{
  "experts_per_token": 1,
  "d_expert": 1760,
  "d_shared_expert": 0,
  "hidden_act": "squared_relu",
  "moe_layers": [1, 2, 3, 4, 5, 6, 7, 8],
  "balance_loss": 0.00414,
  "balance_bias": false,
  "router_logit_norm": 1.5,
  "tie_word_embeddings": "early",
  "learning_rate": 0.00163,
  "beta1": 0.93,
  "batch_tokens": [65536, 131072],
  "max_seq_len": 768,
  "max_steps": 3796
}
Below are experts of layer 6 (counted from 0) of a mixture-of-experts language model. Rows are named router (the router's row for the expert), down (a neuron's output weights, with its number) and show model dimensions 336-447. Each number is 200 + 20 x the weight over its row's rms, rounded and kept within 0 to 999.
Before each expert's rows: "comes before" lists some tokens at least twice as common just after its tokens as in all text. This comes from a sample of Wikipedia text that the model never trained on. Tokens count by the router's weight.

# expert 2
comes before: " |", ",", ".", "–", " |\n", ";"
router,212,207,214,213,141,221,203,207,237,232,205,197,164,206,223,218,232,197,221,179,205,192,183,254,237,223,221,219,198,199,188,159,216,211,216,196,197,202,209,239,202,221,188,195,171,226,232,193,224,222,221,198,216,226,205,221,207,163,196,180,176,199,172,230,209,239,191,202,178,236,228,183,189,210,232,205,204,223,182,260,228,170,182,212,209,207,179,220,207,207,213,185,210,225,213,210,193,199,194,210,190,231,189,188,179,185,202,232,214,188,203,207
down0,217,235,173,207,238,204,209,192,196,171,218,190,203,199,209,156,193,146,203,204,237,174,208,165,211,210,224,205,146,213,178,211,211,208,205,170,223,211,194,223,208,167,234,210,195,230,191,191,217,190,200,202,181,189,193,215,203,189,205,224,201,179,212,200,186,168,211,209,216,188,197,190,176,189,211,225,197,188,229,226,221,208,191,205,202,175,212,185,212,214,197,190,215,158,206,214,194,219,189,219,211,163,203,187,220,230,180,191,226,207,180,184
down1,197,163,223,205,174,142,208,215,195,212,224,235,217,182,226,211,195,210,200,207,202,185,184,247,190,204,213,213,246,168,197,201,175,193,230,170,186,169,208,190,196,222,158,182,168,225,166,185,202,193,167,174,247,209,166,214,190,208,208,186,199,201,212,210,223,240,200,212,219,202,204,249,209,224,195,203,220,184,232,239,214,197,208,186,208,183,213,213,204,217,208,191,214,219,211,195,199,199,193,216,216,214,236,216,230,169,215,200,209,164,213,166
down2,186,211,171,201,171,198,216,214,211,198,219,200,207,226,193,216,204,218,194,173,170,194,184,172,219,185,178,200,281,201,224,207,198,184,177,205,199,201,193,197,166,216,190,208,192,225,192,198,188,183,211,180,236,207,210,174,204,239,182,215,180,199,239,172,212,219,237,153,207,225,192,174,180,177,200,191,222,204,204,206,187,211,171,185,179,177,222,195,196,174,172,171,182,197,215,195,192,177,193,177,216,216,196,222,212,221,194,229,227,203,205,231
down3,207,179,222,203,202,203,227,220,203,231,192,214,187,206,226,218,172,201,203,154,187,213,219,216,202,203,177,210,175,226,222,212,190,188,196,202,186,204,200,151,216,177,169,154,201,213,244,168,148,211,222,191,154,196,212,195,221,180,181,200,196,180,173,202,233,232,225,205,199,184,239,182,183,197,206,205,195,204,208,211,196,182,240,177,173,190,206,210,220,194,199,186,190,227,230,205,195,217,194,210,205,185,199,184,180,184,204,188,225,148,192,228
down4,238,216,198,208,238,197,158,181,218,224,215,201,196,213,182,198,190,214,177,228,227,211,200,222,181,169,208,188,206,205,206,189,211,212,226,155,212,236,194,195,193,215,196,196,189,207,193,221,230,201,189,165,170,221,192,224,258,202,218,180,181,211,214,175,198,206,189,158,193,198,238,167,210,190,205,179,197,197,210,200,216,215,194,224,180,180,198,190,214,198,183,181,196,206,155,177,199,198,194,217,153,188,200,207,208,200,194,207,140,200,190,213
down5,187,183,185,163,201,180,179,200,219,203,208,214,206,208,185,237,222,184,170,189,189,222,199,194,193,217,201,221,203,197,220,200,205,205,186,206,209,209,217,191,234,180,208,199,212,189,214,160,190,204,215,161,207,195,194,215,171,221,210,230,185,201,211,207,217,176,201,178,204,208,177,170,206,197,184,207,245,200,214,204,217,200,239,226,182,229,226,142,213,203,190,164,211,172,165,208,212,182,182,193,183,178,235,229,226,219,216,212,188,221,187,203
down6,219,203,223,183,178,222,212,198,198,184,231,206,214,208,197,192,196,210,202,212,177,169,174,194,214,234,193,205,237,241,242,184,223,206,187,213,237,232,204,192,188,222,196,208,188,180,220,188,219,201,206,180,191,192,203,206,173,197,185,179,237,214,186,154,193,193,249,212,219,202,182,200,216,217,197,186,187,216,148,154,207,185,183,231,189,228,186,205,239,223,193,203,199,222,199,219,227,234,190,224,208,212,195,209,196,223,233,186,192,191,208,199
down7,192,193,198,181,175,168,175,158,186,236,199,174,178,221,180,179,192,223,216,218,193,208,206,196,191,200,208,205,299,205,188,182,188,217,204,214,190,190,223,202,196,189,208,201,209,207,240,216,183,205,187,197,231,178,193,178,228,202,182,200,159,201,198,177,224,222,214,204,234,154,206,183,215,200,195,197,192,234,176,213,225,191,238,206,193,216,182,212,186,225,208,224,184,204,216,203,211,205,207,195,185,219,197,218,185,182,178,193,200,179,218,226
down8,222,209,233,165,186,168,207,256,184,181,196,165,197,219,212,195,181,215,187,230,208,183,164,259,178,188,209,195,145,230,203,221,196,206,232,205,198,214,180,225,219,214,160,180,212,225,230,198,210,168,219,210,181,191,195,192,173,211,226,183,193,172,183,223,204,196,199,202,212,215,239,234,193,199,196,205,170,202,173,212,202,179,198,167,215,187,211,175,215,238,206,215,202,221,206,180,194,186,184,221,207,228,169,199,187,190,219,199,212,212,203,256
down9,197,233,192,196,209,221,202,219,210,199,219,185,210,204,186,228,150,207,219,189,187,181,223,254,221,226,166,208,159,173,241,229,209,180,201,193,201,240,209,201,194,172,207,176,207,210,212,179,187,222,206,227,168,184,222,177,211,227,193,194,211,210,203,177,216,212,183,241,182,172,193,173,172,169,230,220,199,206,236,189,176,221,261,197,219,216,221,195,203,198,206,235,234,219,203,189,190,207,189,197,188,173,175,224,184,220,199,213,230,166,187,238
down10,192,220,208,183,176,205,203,188,213,170,200,213,187,218,213,201,193,208,175,203,161,167,191,214,199,200,172,210,198,220,238,194,200,230,211,221,197,207,205,210,167,183,185,210,234,177,184,184,233,168,223,196,184,210,230,198,214,187,204,201,186,179,243,202,201,216,247,202,193,217,199,215,190,218,229,200,195,190,165,211,223,216,181,188,176,168,198,205,229,125,187,202,186,223,213,181,216,200,214,211,196,182,192,192,206,227,179,166,210,177,199,159
down11,181,143,224,239,191,199,213,187,205,204,228,236,196,216,205,192,228,221,204,206,211,169,172,211,199,223,205,215,218,175,193,199,215,185,204,196,220,197,203,199,163,207,214,187,181,203,198,201,212,197,175,202,255,227,211,198,192,228,204,153,193,201,224,250,204,185,174,238,210,181,204,202,160,185,213,203,177,223,174,191,193,203,193,199,196,214,191,231,203,234,202,193,195,214,192,209,231,212,191,238,191,199,201,190,197,225,189,203,196,186,208,188
down12,189,207,231,161,228,196,169,195,185,196,189,195,172,191,176,222,201,216,227,210,208,204,212,235,200,215,188,204,209,177,227,201,224,214,187,214,209,195,220,227,178,189,184,206,179,194,194,198,202,213,212,196,184,218,202,201,262,184,182,185,212,176,192,187,173,239,200,164,193,201,192,189,197,176,219,216,219,197,205,184,195,236,212,250,168,211,178,189,201,179,193,211,227,217,180,178,214,188,162,212,191,226,189,181,227,160,204,223,197,202,182,202
down13,211,214,202,196,209,196,224,229,201,182,235,229,196,236,194,198,176,154,234,185,192,213,194,177,204,180,218,236,213,202,214,204,216,168,234,187,208,195,235,209,203,163,189,183,205,223,182,211,208,162,222,156,220,211,207,198,194,232,218,205,165,168,212,207,217,211,176,230,206,161,228,211,220,175,233,201,186,216,203,229,204,194,203,202,190,162,171,176,214,190,217,163,191,197,244,197,161,221,179,164,213,191,211,216,175,205,207,205,210,213,227,191
down14,195,191,222,181,197,203,192,167,205,234,203,200,200,195,229,196,185,192,220,200,189,201,210,190,218,238,182,210,168,194,195,178,212,206,190,180,209,196,194,199,208,224,187,195,178,188,195,207,201,219,170,208,197,194,196,211,187,199,195,189,174,174,211,212,177,216,190,208,172,189,181,209,183,191,214,173,195,214,171,194,183,214,213,217,190,224,192,186,176,159,173,210,216,173,196,185,196,207,189,237,170,197,207,204,205,214,193,191,186,190,221,210
down15,190,206,207,198,209,202,213,205,206,188,191,180,219,185,154,200,176,175,200,254,210,132,225,200,189,199,212,208,244,250,200,171,171,173,200,169,189,191,178,238,198,203,191,220,215,226,217,211,206,179,220,179,219,215,194,206,195,186,219,195,196,204,195,192,224,204,233,201,208,165,235,171,200,188,224,210,208,186,200,183,199,180,185,202,205,204,187,232,237,210,208,204,190,228,182,225,206,194,179,250,187,200,218,226,189,203,217,198,218,226,184,231
down16,203,199,212,230,177,203,213,208,189,198,192,189,211,178,203,205,186,221,183,203,198,226,192,219,236,213,175,198,207,181,197,212,193,172,172,208,216,230,177,210,188,202,233,175,212,217,184,250,249,190,189,212,176,206,208,198,186,203,190,142,206,155,183,191,205,140,216,196,183,216,199,199,194,204,153,181,232,224,235,190,234,212,181,211,216,208,242,208,208,185,244,208,206,227,172,219,173,156,182,203,195,240,200,205,185,177,189,210,197,193,193,172
down17,211,189,169,201,211,182,169,178,184,202,202,198,197,174,216,185,201,247,203,222,225,209,198,246,198,238,177,199,180,196,201,180,175,199,194,183,211,180,212,221,192,211,188,111,248,214,176,214,212,199,154,228,190,187,198,167,210,237,222,181,250,224,207,188,214,215,215,211,205,221,220,214,186,170,209,218,183,211,199,220,207,202,197,223,207,216,186,204,254,218,212,223,202,190,176,199,192,187,190,211,230,198,195,186,210,179,195,158,193,191,216,211
down18,190,201,199,189,185,217,184,191,175,194,234,178,206,219,188,220,208,240,225,224,215,174,213,227,173,168,168,171,271,172,232,165,214,212,181,221,222,196,194,180,232,207,203,213,195,188,188,185,232,182,193,193,181,175,203,181,199,178,137,188,228,196,163,185,220,233,204,188,164,216,191,209,179,190,220,183,162,234,218,224,202,237,182,164,169,211,218,191,201,188,191,211,196,210,200,169,191,207,206,200,230,188,230,171,248,165,229,224,219,201,180,193
down19,171,228,231,188,187,188,221,215,202,217,178,220,171,206,167,177,173,214,232,222,219,210,224,220,219,181,190,211,245,228,205,189,207,212,181,220,166,192,151,203,181,192,203,195,199,202,190,219,201,260,180,233,184,178,211,207,190,216,217,217,199,203,186,208,214,200,188,207,194,186,198,172,192,156,230,180,202,183,265,212,192,192,184,188,173,185,212,213,207,203,228,191,159,214,222,215,177,190,208,194,216,208,207,201,210,206,205,163,233,207,216,205

# expert 0
comes before: " the", " a", "201", "1", "200", ":"
router,212,178,219,232,220,160,185,178,172,160,169,210,198,196,185,173,147,196,221,209,200,184,206,183,162,193,138,167,197,203,218,222,197,207,161,208,182,218,192,180,224,213,197,217,204,219,201,196,175,211,204,191,218,208,245,204,193,220,192,214,205,204,206,195,223,201,196,227,207,185,158,201,210,231,215,191,175,208,216,137,170,184,205,152,182,180,221,177,199,235,173,196,213,164,217,182,214,220,200,192,210,209,210,185,194,242,202,193,193,210,206,197
down0,206,232,225,238,233,206,196,190,211,145,190,203,188,180,201,206,193,222,206,194,231,218,222,202,213,213,192,177,218,182,189,164,191,201,188,190,192,199,224,194,226,197,204,212,218,220,215,181,225,190,203,195,206,234,169,194,227,194,190,191,201,205,198,218,189,201,193,191,178,218,231,246,224,187,218,221,210,172,190,202,223,218,212,176,192,161,210,203,188,216,204,227,220,205,198,233,201,176,207,212,197,197,190,189,179,210,199,195,170,204,161,198
down1,205,209,207,213,232,199,237,201,166,176,218,220,200,180,228,206,172,171,209,202,234,210,242,224,160,233,229,222,219,220,197,197,202,199,198,177,193,202,201,230,220,209,210,195,206,185,204,191,214,172,229,195,201,214,193,196,204,186,198,207,204,202,207,215,212,186,202,213,184,212,273,175,231,205,156,226,236,215,182,227,222,205,181,184,216,196,197,178,169,209,213,218,246,222,198,212,185,170,177,198,194,226,206,188,219,192,211,197,218,209,185,178
down2,211,197,204,215,199,192,213,188,240,204,183,205,190,189,193,198,213,186,217,217,209,212,202,193,222,204,202,209,159,209,188,189,185,207,175,215,208,189,176,176,212,192,217,173,218,204,218,190,193,170,220,126,243,193,195,194,197,213,185,185,224,189,204,209,199,198,199,214,247,205,208,228,180,181,207,195,213,227,207,228,187,224,226,187,211,195,183,238,203,187,194,195,197,174,189,211,203,215,183,174,205,207,183,216,180,200,221,203,228,213,209,220
down3,190,206,166,168,195,212,200,227,230,196,201,197,189,181,224,230,213,180,247,181,205,205,239,181,226,229,181,221,200,215,212,195,210,182,203,207,188,270,199,196,213,166,190,179,236,198,206,228,188,161,189,222,186,186,227,141,193,231,226,208,194,193,167,199,180,181,174,207,182,176,209,210,225,209,180,191,221,220,194,198,167,208,204,267,190,208,200,199,218,213,186,215,259,222,215,182,197,188,215,195,206,174,216,194,206,188,221,204,173,164,207,215
down4,196,194,204,167,217,242,227,204,188,168,196,222,201,210,208,216,168,167,181,196,188,229,203,164,186,170,220,169,213,180,214,162,187,167,183,196,165,168,214,180,217,187,183,188,197,179,213,155,172,190,208,155,180,217,197,213,180,209,202,172,196,154,175,178,227,172,203,208,226,215,182,195,228,205,207,184,208,216,219,237,188,197,200,208,151,216,209,193,217,211,198,203,186,192,225,192,193,227,214,191,203,211,219,193,195,162,241,190,205,195,184,176
down5,216,203,228,227,188,233,235,218,215,199,249,243,207,201,186,186,167,206,192,206,180,193,213,224,193,226,214,171,169,207,210,183,174,201,234,202,176,198,215,221,232,185,178,211,192,249,212,240,162,242,194,201,200,181,212,172,159,208,232,176,212,198,214,176,172,213,202,215,206,209,216,230,181,212,195,193,178,190,210,210,205,204,221,211,199,212,201,199,198,210,246,194,217,187,175,199,182,204,193,210,202,188,192,218,184,181,208,213,235,230,235,175
down6,242,213,206,209,194,196,217,194,181,210,180,170,202,201,220,206,174,164,192,190,207,205,245,178,210,231,168,216,176,202,185,134,209,191,177,202,210,193,185,160,221,228,228,183,208,206,179,174,200,170,221,232,185,176,239,211,172,231,196,219,174,219,217,184,199,229,186,213,187,212,189,194,216,215,197,196,201,201,198,195,236,229,219,229,178,200,180,218,189,231,197,178,179,174,189,162,221,189,229,206,209,192,182,205,208,216,212,212,186,206,217,180
down7,208,212,193,181,193,199,214,223,189,201,216,204,205,245,179,199,200,190,180,216,242,192,209,208,218,211,222,235,231,234,223,195,200,202,202,182,189,195,177,198,245,182,183,193,199,214,169,227,224,161,177,197,194,187,181,175,184,207,220,191,219,212,174,177,192,180,197,198,203,192,223,185,221,208,203,182,190,181,202,222,191,182,215,199,232,194,205,210,188,169,183,183,197,221,229,244,253,235,174,180,208,185,200,203,210,199,212,192,149,189,191,187
down8,198,200,210,208,200,161,191,211,193,188,196,184,198,182,205,203,221,197,193,182,214,201,208,202,212,231,181,174,201,196,214,224,201,190,225,224,244,195,192,224,195,206,185,201,167,188,199,176,210,203,164,194,184,212,239,225,154,225,201,222,209,199,198,212,222,192,227,215,194,187,230,218,174,208,219,171,183,160,216,173,188,191,237,200,176,227,197,213,184,244,223,208,216,198,184,199,195,173,194,204,178,184,212,185,173,228,191,209,178,194,209,272
down9,188,193,186,237,216,197,216,187,200,217,218,192,195,225,206,226,216,216,253,191,243,192,195,187,247,219,220,212,219,225,210,195,198,198,173,228,218,216,219,202,215,215,233,216,202,217,166,173,222,242,153,207,256,212,182,192,183,183,178,210,174,214,212,205,205,225,207,223,179,245,187,190,204,214,197,245,199,226,194,187,189,192,238,202,190,204,224,211,154,205,197,206,246,210,194,211,193,213,191,192,204,187,222,194,215,218,207,172,178,201,213,177
down10,173,183,198,198,193,183,201,159,192,198,183,187,172,202,224,170,205,182,190,199,190,230,226,183,203,201,221,207,222,218,219,257,229,177,225,219,173,193,198,230,198,175,166,188,205,156,179,207,194,199,191,212,211,201,235,221,225,219,184,215,190,195,227,202,202,192,201,193,198,209,228,184,212,209,222,191,202,161,193,207,207,173,219,182,201,160,203,211,191,187,242,229,167,193,188,178,201,200,180,191,175,195,204,234,181,203,207,207,185,170,211,209
down11,190,191,180,210,173,187,202,213,171,207,188,181,218,168,183,156,198,217,221,215,198,233,208,188,222,180,192,228,175,204,208,194,220,154,176,241,223,211,206,213,184,195,172,168,182,220,180,203,217,186,203,210,221,221,208,163,205,236,185,175,206,174,206,202,196,217,199,215,218,224,224,192,205,152,212,189,173,213,171,194,220,202,198,228,194,195,199,172,195,207,190,226,177,209,212,187,229,140,188,191,251,174,224,174,186,209,208,186,207,169,204,228
down12,242,229,191,176,176,193,199,191,189,187,205,200,213,226,195,190,199,198,220,192,183,201,201,187,209,172,188,178,339,201,184,186,179,223,173,245,204,194,190,196,198,230,244,226,197,186,170,194,216,190,227,166,214,209,188,181,211,212,197,182,208,205,164,189,165,214,224,246,179,207,222,193,190,190,211,183,205,210,210,202,221,229,222,212,206,201,215,221,191,192,212,195,168,225,209,206,189,191,202,231,174,172,174,169,233,159,219,198,204,214,215,191
down13,198,211,221,192,193,183,200,210,236,182,172,201,186,214,181,210,187,206,187,213,204,226,205,191,202,179,210,157,247,207,215,183,196,200,190,213,194,203,219,167,221,204,200,167,221,205,227,195,181,201,193,184,185,221,181,228,227,211,197,148,228,231,190,197,214,176,188,206,198,183,208,173,203,200,200,189,187,202,221,171,207,167,200,183,201,161,187,191,194,213,223,225,179,182,207,177,199,201,233,213,213,208,179,221,231,193,191,185,172,244,227,202
down14,215,206,241,188,197,204,229,228,218,189,177,205,211,232,194,223,195,237,194,205,224,211,190,189,194,188,157,194,214,191,165,204,206,204,182,238,239,178,216,195,214,184,199,229,218,168,226,193,215,207,206,194,198,182,207,161,177,203,203,201,223,217,256,171,195,216,185,211,201,191,222,165,201,218,189,177,209,210,233,182,178,198,186,199,185,176,205,212,197,186,229,186,186,240,213,193,252,211,191,210,180,206,194,206,209,194,219,190,209,207,205,198
down15,224,199,231,221,193,196,219,239,168,192,181,192,213,201,221,182,233,196,207,222,191,215,161,228,192,186,181,184,254,159,236,184,203,188,237,196,186,195,221,201,188,238,167,239,186,170,164,214,182,177,182,197,210,173,190,172,240,227,214,203,202,194,167,168,253,199,200,232,202,238,200,212,215,234,215,191,191,197,196,180,210,194,209,209,218,182,219,208,234,186,176,199,185,246,174,242,212,196,201,219,220,204,209,197,185,202,206,195,194,190,205,201
down16,198,184,228,180,212,198,208,192,214,185,212,190,189,214,197,182,222,215,205,185,197,221,207,187,195,216,205,182,204,201,228,215,210,198,187,229,195,212,167,189,217,205,210,178,197,202,203,165,226,178,191,182,188,196,202,215,169,220,214,221,209,219,202,207,192,196,211,219,184,202,237,224,167,159,219,183,182,230,245,207,215,203,174,200,228,183,213,173,192,214,141,188,177,181,205,200,182,220,184,216,198,208,237,217,193,193,169,170,149,201,204,195
down17,222,197,205,165,186,184,225,245,204,206,187,200,197,203,216,153,239,230,243,179,213,201,215,160,203,167,212,239,149,193,228,200,195,189,224,214,196,204,222,208,189,190,204,160,211,241,238,200,211,216,188,202,213,229,188,211,170,197,161,208,189,200,168,195,178,204,182,202,227,203,204,196,222,177,198,191,200,167,188,185,207,199,205,206,202,228,193,166,183,214,187,206,227,189,218,192,202,206,196,218,186,192,210,176,213,223,162,214,225,198,173,211
down18,181,176,175,213,215,186,202,175,222,179,212,170,177,200,231,173,226,197,216,203,193,225,271,204,218,179,235,236,215,202,216,205,181,207,181,202,226,205,198,234,197,185,186,256,213,192,210,214,236,203,197,194,209,236,220,137,240,220,213,224,197,156,209,168,181,204,226,173,195,217,200,213,220,195,212,181,222,211,211,190,242,183,210,169,216,189,170,215,186,182,253,194,206,204,198,197,201,184,199,201,224,179,188,209,189,198,218,200,223,188,186,170
down19,196,175,156,215,196,218,207,171,177,169,196,201,219,242,203,215,170,207,162,188,218,172,188,216,222,189,181,200,221,169,222,197,200,206,188,213,195,214,225,223,222,218,211,214,206,203,210,180,149,215,177,191,209,192,225,213,176,192,228,153,184,191,197,235,203,221,211,213,238,226,200,158,222,180,197,221,181,168,177,167,215,197,184,195,204,220,189,192,177,178,194,195,208,183,183,206,206,216,190,189,198,206,201,211,232,232,171,194,194,208,217,155

# expert 3
comes before: " ", "-", "|", " first", " —", " States"
router,196,233,170,175,191,225,179,197,182,202,227,188,213,191,215,239,237,216,164,224,230,198,226,167,220,184,217,206,214,224,210,187,220,227,204,196,205,187,186,178,177,156,229,194,222,190,165,216,189,182,165,204,172,179,152,172,212,203,216,240,222,214,231,186,197,216,214,176,200,174,191,228,222,186,199,182,184,185,202,174,190,212,209,213,203,181,206,215,163,192,185,229,193,195,170,186,197,171,214,206,194,170,194,220,212,217,233,163,175,197,187,221
down0,204,161,202,232,202,182,196,189,211,212,195,200,198,186,200,187,195,188,203,197,190,219,191,148,189,171,197,184,232,213,247,186,165,194,191,195,158,182,171,180,172,169,205,186,185,229,215,235,194,205,194,182,190,200,195,194,183,230,191,204,181,192,162,162,209,178,220,216,173,193,217,208,186,196,189,159,195,222,229,177,205,171,196,183,207,224,192,211,214,189,175,179,179,228,173,200,217,193,229,217,202,214,175,227,217,214,203,219,204,192,198,187
down1,212,222,220,205,240,190,195,199,187,206,210,229,201,217,187,194,223,205,198,192,196,195,213,189,175,194,207,219,171,201,162,217,179,214,208,191,176,207,217,207,229,169,216,178,207,183,178,189,221,172,207,167,187,196,212,171,213,168,216,199,184,219,247,214,227,175,205,189,220,201,229,196,164,154,154,182,187,206,229,220,149,207,194,204,189,230,209,202,197,203,187,193,204,190,215,194,201,241,162,202,193,240,188,219,196,193,213,207,183,214,183,210
down2,199,200,246,175,175,199,177,190,187,186,191,210,171,218,220,192,185,210,195,183,239,183,228,161,210,192,217,227,172,198,196,179,222,166,231,195,194,190,180,206,200,189,217,161,196,184,214,217,169,236,213,209,176,180,180,168,201,198,263,222,188,174,176,220,171,203,195,228,193,211,234,183,183,214,223,215,176,191,213,167,209,201,176,221,204,176,221,223,224,212,238,240,199,210,171,182,200,186,195,236,213,179,223,209,190,210,182,156,217,171,205,170
down3,185,193,196,230,199,183,240,176,211,197,206,211,259,208,221,166,222,202,207,176,196,194,240,242,182,213,209,231,187,180,199,215,219,214,211,185,196,170,208,200,208,168,203,205,239,176,170,176,172,175,223,203,251,222,176,213,192,214,194,206,197,226,205,186,209,165,189,210,217,193,165,204,181,200,191,224,198,197,173,208,191,211,194,205,223,205,177,228,185,143,193,222,244,223,230,193,170,204,220,190,175,201,214,237,212,222,213,175,215,161,219,209
down4,228,237,198,202,190,176,198,160,167,192,185,186,206,208,197,204,225,195,218,187,193,217,200,226,215,215,188,165,173,215,196,178,186,184,198,210,187,199,188,170,229,197,222,209,179,212,217,165,179,168,173,196,213,201,160,176,257,191,223,234,178,177,203,221,207,175,184,224,187,183,149,206,174,172,209,228,194,214,212,197,239,192,240,179,213,178,211,222,203,188,210,249,233,151,211,225,202,174,181,204,212,161,195,228,190,228,219,191,217,191,202,188
down5,228,198,174,176,209,183,223,203,209,186,198,190,230,171,235,188,214,223,205,216,211,177,164,199,210,207,185,226,185,195,220,203,178,187,219,229,220,212,218,193,230,208,186,211,193,201,192,198,213,183,202,166,226,256,225,178,195,208,223,208,185,251,195,180,213,190,223,169,180,224,202,194,180,189,199,198,213,162,204,174,211,188,206,204,185,220,176,223,207,181,206,206,191,216,124,221,187,191,196,194,208,213,217,222,218,185,192,197,199,169,222,206
down6,177,178,225,194,177,208,221,180,220,211,207,200,201,195,210,203,202,227,175,202,214,220,196,202,223,203,223,201,120,191,217,160,207,186,213,203,199,179,217,206,202,224,219,247,220,168,210,188,175,193,227,221,198,205,228,216,191,215,193,197,191,194,186,174,230,151,185,188,223,205,196,198,178,200,186,210,205,166,175,193,180,221,197,164,211,165,200,167,186,223,201,201,202,168,202,169,209,172,179,232,227,236,220,219,212,227,200,218,227,195,151,209
down7,197,205,246,207,179,224,222,190,194,174,186,191,228,204,174,202,227,200,194,203,210,192,240,193,188,205,216,219,165,214,182,236,213,206,188,182,182,192,223,166,177,207,221,191,211,186,180,202,202,196,206,159,219,230,182,132,174,197,184,210,190,214,153,192,188,191,208,198,198,196,201,185,215,234,211,230,201,186,181,194,233,181,202,200,231,185,187,169,194,188,208,264,192,161,204,207,196,241,230,219,182,236,193,209,238,180,207,182,227,198,214,176
down8,230,219,244,198,190,190,177,203,154,212,193,218,188,191,189,210,224,165,231,221,215,242,203,220,205,222,208,182,180,219,226,233,207,183,191,187,210,182,196,224,195,252,196,211,208,196,171,196,214,205,190,218,215,202,207,168,209,205,234,184,216,211,198,180,228,199,260,221,189,206,171,190,196,166,147,178,183,233,173,204,223,237,207,235,216,201,188,226,213,189,212,208,229,181,197,179,219,188,192,192,192,215,200,193,234,212,194,179,170,215,239,169
down9,217,208,208,201,209,244,174,164,200,204,205,220,200,198,184,200,218,183,195,193,158,231,205,206,180,197,215,192,274,183,164,210,162,185,206,214,207,178,187,197,223,191,219,170,197,190,189,179,205,226,234,209,222,168,198,200,177,236,182,176,135,168,194,195,202,216,164,203,207,179,197,230,213,219,183,230,199,214,204,183,189,176,178,186,209,208,197,223,193,206,217,173,198,222,224,233,179,176,181,218,217,223,151,214,207,180,221,230,198,205,261,194
down10,188,192,182,210,178,186,175,220,178,184,231,174,197,247,224,178,226,185,219,188,192,204,162,186,188,205,169,201,231,212,202,222,216,181,218,191,212,181,213,219,210,212,200,211,185,206,170,230,167,187,185,175,168,192,212,208,210,190,241,192,183,208,210,224,226,180,216,201,186,212,237,170,196,210,161,208,194,184,206,235,218,232,224,223,228,193,188,188,233,177,224,226,209,203,185,191,232,233,176,208,187,196,218,209,161,214,199,196,185,209,239,218
down11,209,225,215,208,197,212,172,232,210,227,216,204,205,195,182,202,234,175,207,179,211,179,223,217,199,222,190,213,232,221,196,221,203,195,178,199,217,182,204,223,215,217,195,236,190,232,194,219,202,173,158,215,184,189,172,228,143,224,224,186,196,173,214,199,209,187,182,242,198,202,204,232,185,193,204,219,190,208,261,212,175,160,207,185,208,183,214,228,205,184,209,179,195,205,200,226,196,187,207,138,172,205,206,179,170,229,208,171,188,165,177,189
down12,188,182,211,239,233,212,212,172,212,185,182,202,211,192,203,204,189,182,185,178,214,200,212,219,169,214,222,202,190,189,206,196,179,230,175,216,176,173,172,228,208,213,214,149,218,198,220,203,214,216,192,200,174,187,189,181,212,214,250,209,224,146,185,218,193,203,176,199,174,183,207,181,198,208,153,160,210,176,203,200,206,225,207,205,211,192,184,175,199,228,178,207,215,194,196,181,225,194,209,193,200,215,186,204,170,166,216,211,219,217,195,191
down13,183,202,192,208,171,187,190,225,203,176,245,203,210,199,197,192,153,195,198,220,168,221,211,214,208,200,215,218,223,190,197,187,188,247,211,185,189,163,191,213,189,206,207,195,190,196,164,159,200,206,213,153,202,172,230,183,212,163,199,234,195,211,218,216,208,174,200,211,171,220,210,212,218,205,152,197,183,174,206,180,189,203,214,181,200,213,146,194,211,214,169,198,186,200,229,205,217,183,234,200,183,241,180,200,193,199,230,204,208,167,205,227
down14,187,191,176,206,227,193,193,217,175,216,178,198,182,211,193,204,174,198,171,216,203,192,239,195,185,227,248,209,223,217,234,191,201,166,208,195,190,183,198,186,218,189,222,184,240,196,182,178,248,172,178,210,207,190,178,244,206,210,211,208,214,193,246,179,202,203,252,197,180,177,203,198,200,212,194,205,224,186,233,195,200,212,180,193,187,234,229,206,167,192,203,201,156,209,181,195,170,192,208,208,201,195,198,217,199,178,183,188,223,191,221,246
down15,199,219,167,198,197,183,186,192,199,212,195,187,194,193,215,197,233,209,223,180,200,197,202,214,221,191,212,191,321,231,177,196,196,208,216,174,219,217,194,229,163,206,201,219,209,227,180,206,199,180,195,206,206,217,219,208,204,176,223,174,185,197,165,188,187,202,208,188,184,167,220,225,210,166,198,201,212,192,202,206,189,203,188,189,218,199,191,218,202,210,202,193,198,183,184,191,245,188,205,200,163,188,169,206,205,163,237,196,199,175,234,179
down16,211,227,193,196,165,190,218,204,164,162,200,206,202,190,232,221,174,195,243,233,210,198,237,225,209,171,226,190,197,204,191,173,207,212,235,194,186,214,189,220,213,190,187,190,246,178,195,194,195,197,154,221,231,204,218,184,202,179,214,208,210,187,200,204,192,182,215,210,191,214,175,188,152,176,220,194,169,179,157,201,204,193,190,220,205,165,234,186,223,237,183,213,188,180,190,215,197,160,177,192,186,171,197,206,197,204,193,210,219,206,207,216
down17,234,215,207,192,207,174,214,184,206,167,174,238,219,191,197,204,221,150,213,214,192,202,251,195,211,199,196,192,247,205,183,204,212,144,181,185,216,210,209,206,239,211,194,187,215,274,213,208,203,241,173,199,244,192,208,202,144,193,219,192,175,206,171,240,207,189,187,205,201,207,189,213,229,210,221,218,187,163,243,213,190,165,217,214,215,221,220,220,213,217,229,225,201,222,171,191,207,204,193,234,243,229,172,187,176,189,210,234,195,186,186,225
down18,218,199,209,202,224,196,208,183,182,168,193,189,224,174,205,184,198,168,195,182,195,189,189,228,182,210,188,190,212,191,204,186,197,188,205,222,197,211,192,194,192,189,205,192,224,208,208,161,225,181,194,231,193,207,183,198,217,195,180,229,185,223,216,211,175,213,178,203,228,184,190,159,188,236,190,191,200,202,185,191,182,197,257,254,176,191,210,179,222,170,206,248,204,187,210,166,219,205,193,215,225,183,193,196,187,200,219,168,202,191,188,150
down19,197,203,215,228,215,201,165,190,228,185,213,214,207,219,182,173,196,190,192,209,213,186,234,182,185,182,179,187,213,202,186,202,205,224,226,222,204,185,215,196,193,198,184,176,205,184,212,215,182,194,219,179,211,195,155,227,184,209,196,208,212,190,235,207,225,185,214,179,225,213,215,201,223,222,207,212,160,183,215,175,199,184,189,225,211,215,234,169,189,213,167,204,228,185,199,192,229,183,206,181,195,198,197,204,175,212,178,226,179,184,219,189